config = dict(
    n_experts=32,
    moe_layers=[0, 1, 2, 3, 4, 5, 6, 7, 8, 9, 10, 11, 12, 13, 14, 15, 16],
    normalize_top_k=True,
    init_std_router=0.0336,
    vocab_size=11198,
    tie_embeddings=False,
    train_tokens=376600000,
)
Below are experts of layer 14 (counted from 0) of a mixture-of-experts language model. Rows are named router (the router's row for the expert) and show model dimensions 0-127. Each number is 128 + 24 x the weight over its row's rms, rounded and kept within 0 to 255. Numbers have three digits each.
After each expert's rows: a language model's description of what the expert responds to. This comes from a sample of Wikipedia text that the model never trained on.

# expert 16
router:129132140161090152110133124148131121106106130134157082105097100126111162133126119141162138145142146124153178132140094175102152136096105148169107062137136162152108106116099106160133132132127087165114126141113156111126110163112167108102125101142128094119140141147127146167133154108076172152163149114103107155099151103148135133102108135140175139094140114099154109100151098093132136161124
Surnames completing a person's full name, mostly in biographies and lists, such as Davis, Rogers, Jones, Williams; also line ends.

# expert 8
router:171144123146091114110129157126139099121095112123170134117101128120124110134121076151162120122135120152161162144103103167128146086116091173110127113123139164141106087152091116166140143099121087177112114130119145107127102178148155080118140109140129093101129141153117124150114106098103117132149157086090131132107114108146111126121107130098144125108163098160146125082144081120110114160166
Opening consonant pieces of capitalized or lowercase words, like St, C, Bl, tr, sw, in song titles, lists and table cells after quotes or pipes.

# expert 23
router:115152132168097103098157145149122116124099100097146121111094124138121122156121171155188128145124124137161160154106101153106143115089106170094103111184150129117124114105109105155121132099180098125119118150156139111077105181102132108100152115142097116097138131153142107157127111123130109131127165113110147147091143115155140132085108151109147102101143128158126117096165089115129118172117
Past-tense verbs and endings in narrative about people, like surrendered, warned, made, announced, appointed, and particles such as off, out, up.

# expert 4
router:142163135151130160103157162114097097124110114112128142087124095106191188107105153160137118133131112134128137157146119129111149115111117158146137124128149136085118121138108105140193193135139119147104099111203135122099117113127136109113136109143107121089140140137153134170100161086104146132127145112085118085097101123145149123118126161111137148087146131088157103106139115128137117151136
Word fragments and short starts inside words, such as ont in periodontal, w in towers, low, post; also table pipes.

# expert 26
router:111162131147137139101127130130115144118113069147143107120083137104111110096121142136144146157178110128168151139126110151076132146117105158120097112140138133112108089155103127155147152110107105165123115122151148130100131156190165092099156114173128128098149164123122134165117154084082082117139149131105138111121138094163104138090121132108147151106142129158174147125167114122106125166109
Forms of be and modal verbs, such as is, was, are, may, will, can, often before be, not or an infinitive to.

# expert 6
router:131133143143097087107100143134116101120097105117148133138114099137112084170099170159156135147129059138143160137136119105117135121114105150102097102157134175103106116115098109139104123137145094160110114161110140103112118105125122094095125097149119104117165155141100107122129106105107149142141158104110092077105137108136145103098091147097154158115175143151160108087167118103107152141138
Opening parentheses, quotes, possessive 's and words like at, to, along in route and location descriptions, e.g. west (Readfield Road).

# expert 31
router:136140132143115100122152152154150129115081134106173126115106149119148126119116143153141101180142095126131186155154116130099147102120106150088136098144158175113147103141098113141117166161127094153105116144149144128110108142126132093115136116190131106089173169156167102121103112105089156171154127118106148120111162111158115123095108134117156105118104139104136097132155084104145140143146
Digits inside census counts, quantity words and commas or and in lists, such as 142,970 households, several, many, three.

# expert 19
router:066109133133111145117113134088092140116117122096164084108085160091163129155123145138156127119183143119156152115135105175127154084133106145165093095144159155124115110128112120146082161142120103155122120162147134113113097135151108117128151136141120103103159159148134147130136113123114141159163151111094112121117109096153109146114123126097173117108136169088137105099169095101106123151141
Pieces of given names and foreign-spelled names, often after a country code in sports lists, such as Jürgen, Markus, Stefanos.

# expert 17
router:140138172153129134101125109135129082171095107106143122115105126066117157161150173153134100142091138126169150138125121125107132095125109153159081083153132142146141118143074130147114138123136097133072114155141134110098140158148150106094140127159126115099164154125110110152115136091095136154125133129108091129085122113161113118104111131110177126109125118171136105102139080101128150150148
Sports words like League, Cup, tournament, goals, victory, season, and dates or periods in sports and event reports.

# expert 9
router:090120150158113155103131131168116128135113124143122108113104150133182059139146156139141111149124140120164147120155104143126120151116087160183138115170156123141109118113133105159174143079119094155109115123191139106095101102107134112080128131135085087114137143160112143157098149126113128138155137124090114106095147108133148156103128157127160145094116148122121129118158100106161136143100
Short pieces inside foreign names, such as ak, id, ok in Her-ak-lion, plus line breaks in name lists.

# expert 25
router:134120145138130091128072157121118165156092077115159143130109148144160165113128133163155119160125135139133129152146103110077153128104101159147121099140156132114110094131101111184138141068123136160129113134127168104086121123108130130131135108157106129099167179139144086166109141103113113142098152107104108136105136112150153101086110147100157123112152147105117126124164104084151146139123
Section heading markers and past participles or clause starters, such as == See also ==, known, written, published, These, such.

# expert 11
router:134128147179068118107158109145088129111119125127136130119112149150095145138134100147158126133140128117145156155158108137121153121113098138105109098145146164176111110123089116169110195114167107148102116134124139101098122107146143098127107121153104112107141145128118117181111135097099156119130144126096090123112128095145147103105124143101146133071148128113147085111188091099150166154134
Middle and end pieces of place, personal and technical names, like -ington, -ford, -ton, -art-, -ual, often in tables and species boxes.

# expert 0
router:128113098158148128109097148143129133131140118098145095103104127169149127136131134132147108129093133153168162105156088138108150119101109146165087113117146148162109108106096120163205139151153100147118118153123137101105089166093124116140170129154112093105144146149138122133116132123087087159148165124082134139117135108187155098125120128091151153099131139153140107099159108093140133153122
Opening pieces of personal and place names, often foreign, after a comma, colon or hyphen, such as Kh, Sch, Ch, K.

# expert 29
router:153136145170129153132111123082083160120101096127152111123114161128146120137115154136144117154177116130158171155130120145110139140145107149124111114146155128119084123174124124149152154109150121162120091115095164103114092084128122097105147089151121106112176150167102108149120140102087138146154171121089092133130112084161086158104111124100172105108129107128137110122156106101113116140126
Pieces of chemical names, LaTeX math, units, numbers and non-Latin scripts, plus Latin taxonomic endings like -idae and -us in species articles.

# expert 3
router:113156122141115089101119117065097125134101122107143099105118123149149162133136143131158117141129124160136155131141111138112159117123064143112101096144146117129122111147106101140096156114151090164091104131114135109127112135145114093132122119128085114076141157126158096145110153102093132129139140136101140114103144136139101091095137124112162155070108123183106107129154070116132139195108
Final pieces and whole common nouns in descriptive prose, especially architecture and objects, such as remod-el, padd-le, book, level.

# expert 21
router:117151149128132113135142174142139158122117126095154122110129138094170124148065147125143134126103102159179162147136111128095132113097078159167136096129107135149108106125084122145118123169148091124100104129150149114118132109215101117123112113123100125111115136134151134145122151097088122157147171140086113132101152096161096147104117116116129110100113151096112138108144105101121158158143
Inner pieces and prefixes of ordinary words before suffixes like -ation or -ing, such as f-ri-ars, dep-os-it, sub-spec-ies.

# expert 30
router:146135170155120125116083116166091010109104117111170148121130140125128101163142101138144103145147135146172149164143111126107111139104124121162139101140148143083121120107089111161133158141158098130110103150119146120128147147152128088130141098139107128113166162150128138141108120124111176144104169144094128103079102121147116099118118128099145136114144128153131123131146107121151139132145
Line breaks and lowercase word-start pieces in sports results and measurements, such as Sw-imming, ind-oor, m-igrants, km.

# expert 13
router:119130150141099076103131145132104136137118110125163123105109098123130111091098146131145116160131116154145142112142128144110164113093109153150138087149155140087124104146086093166108154122158068131104122161107157123112159152141148113105125106125083102093164168164105132148102129117093119140136165130098107126106146115135124081111079104115137143099203114120141131107158110110135157138126
Head nouns of named buildings, institutions and places, such as Memorial Hospital, Stadium, station, University, National, Church.

# expert 5
router:119140146163124117113153143107155121161116128132169134136104145101140138120097106164138115156132073149206151166135119126114151088126118146132116107135144165176083114130116108149121161113178097135109112164114174117070127108139092106116125129170129121137121160127126101178133135111113152136152138122107141118098121108154150136100120110120139137085148148097135161114163109083126150141168
Prepositions after a noun or participle, especially of, for, by, with, from, after, as in part of, released for, known as.

# expert 28
router:123115137166103130126123132103108151129116093100154119105128151112145166142117101129147114166128138145161171145129122153115136103112103170139120096137136157094124118142090108175152144123120108118104136172088139114107102127115099096129137098148114113123161141156121119181124168126083138115148154115100101148084131106174106173093068120110145130097135126195150113112140097108092114126145
Table cell separators and month names before day numbers, such as | in stat tables, signed March 17, December, Coordinates.

# expert 7
router:161130173142140090129121127130121115112134119131146145095115120117145152185115135166152103130115138158175134162129137116137114110119115153147094103143149160145132111135099129173186160144133117163074117173144126139098118066098122099109130109151136094117135133134110125156131108123132169142130144109084118112104109116172180142104106109111168119100155167162144112119148106113100159131165
Place prepositions and location starts in sports career text, such as in Portugal, at, On, University of Rochester; also table cells.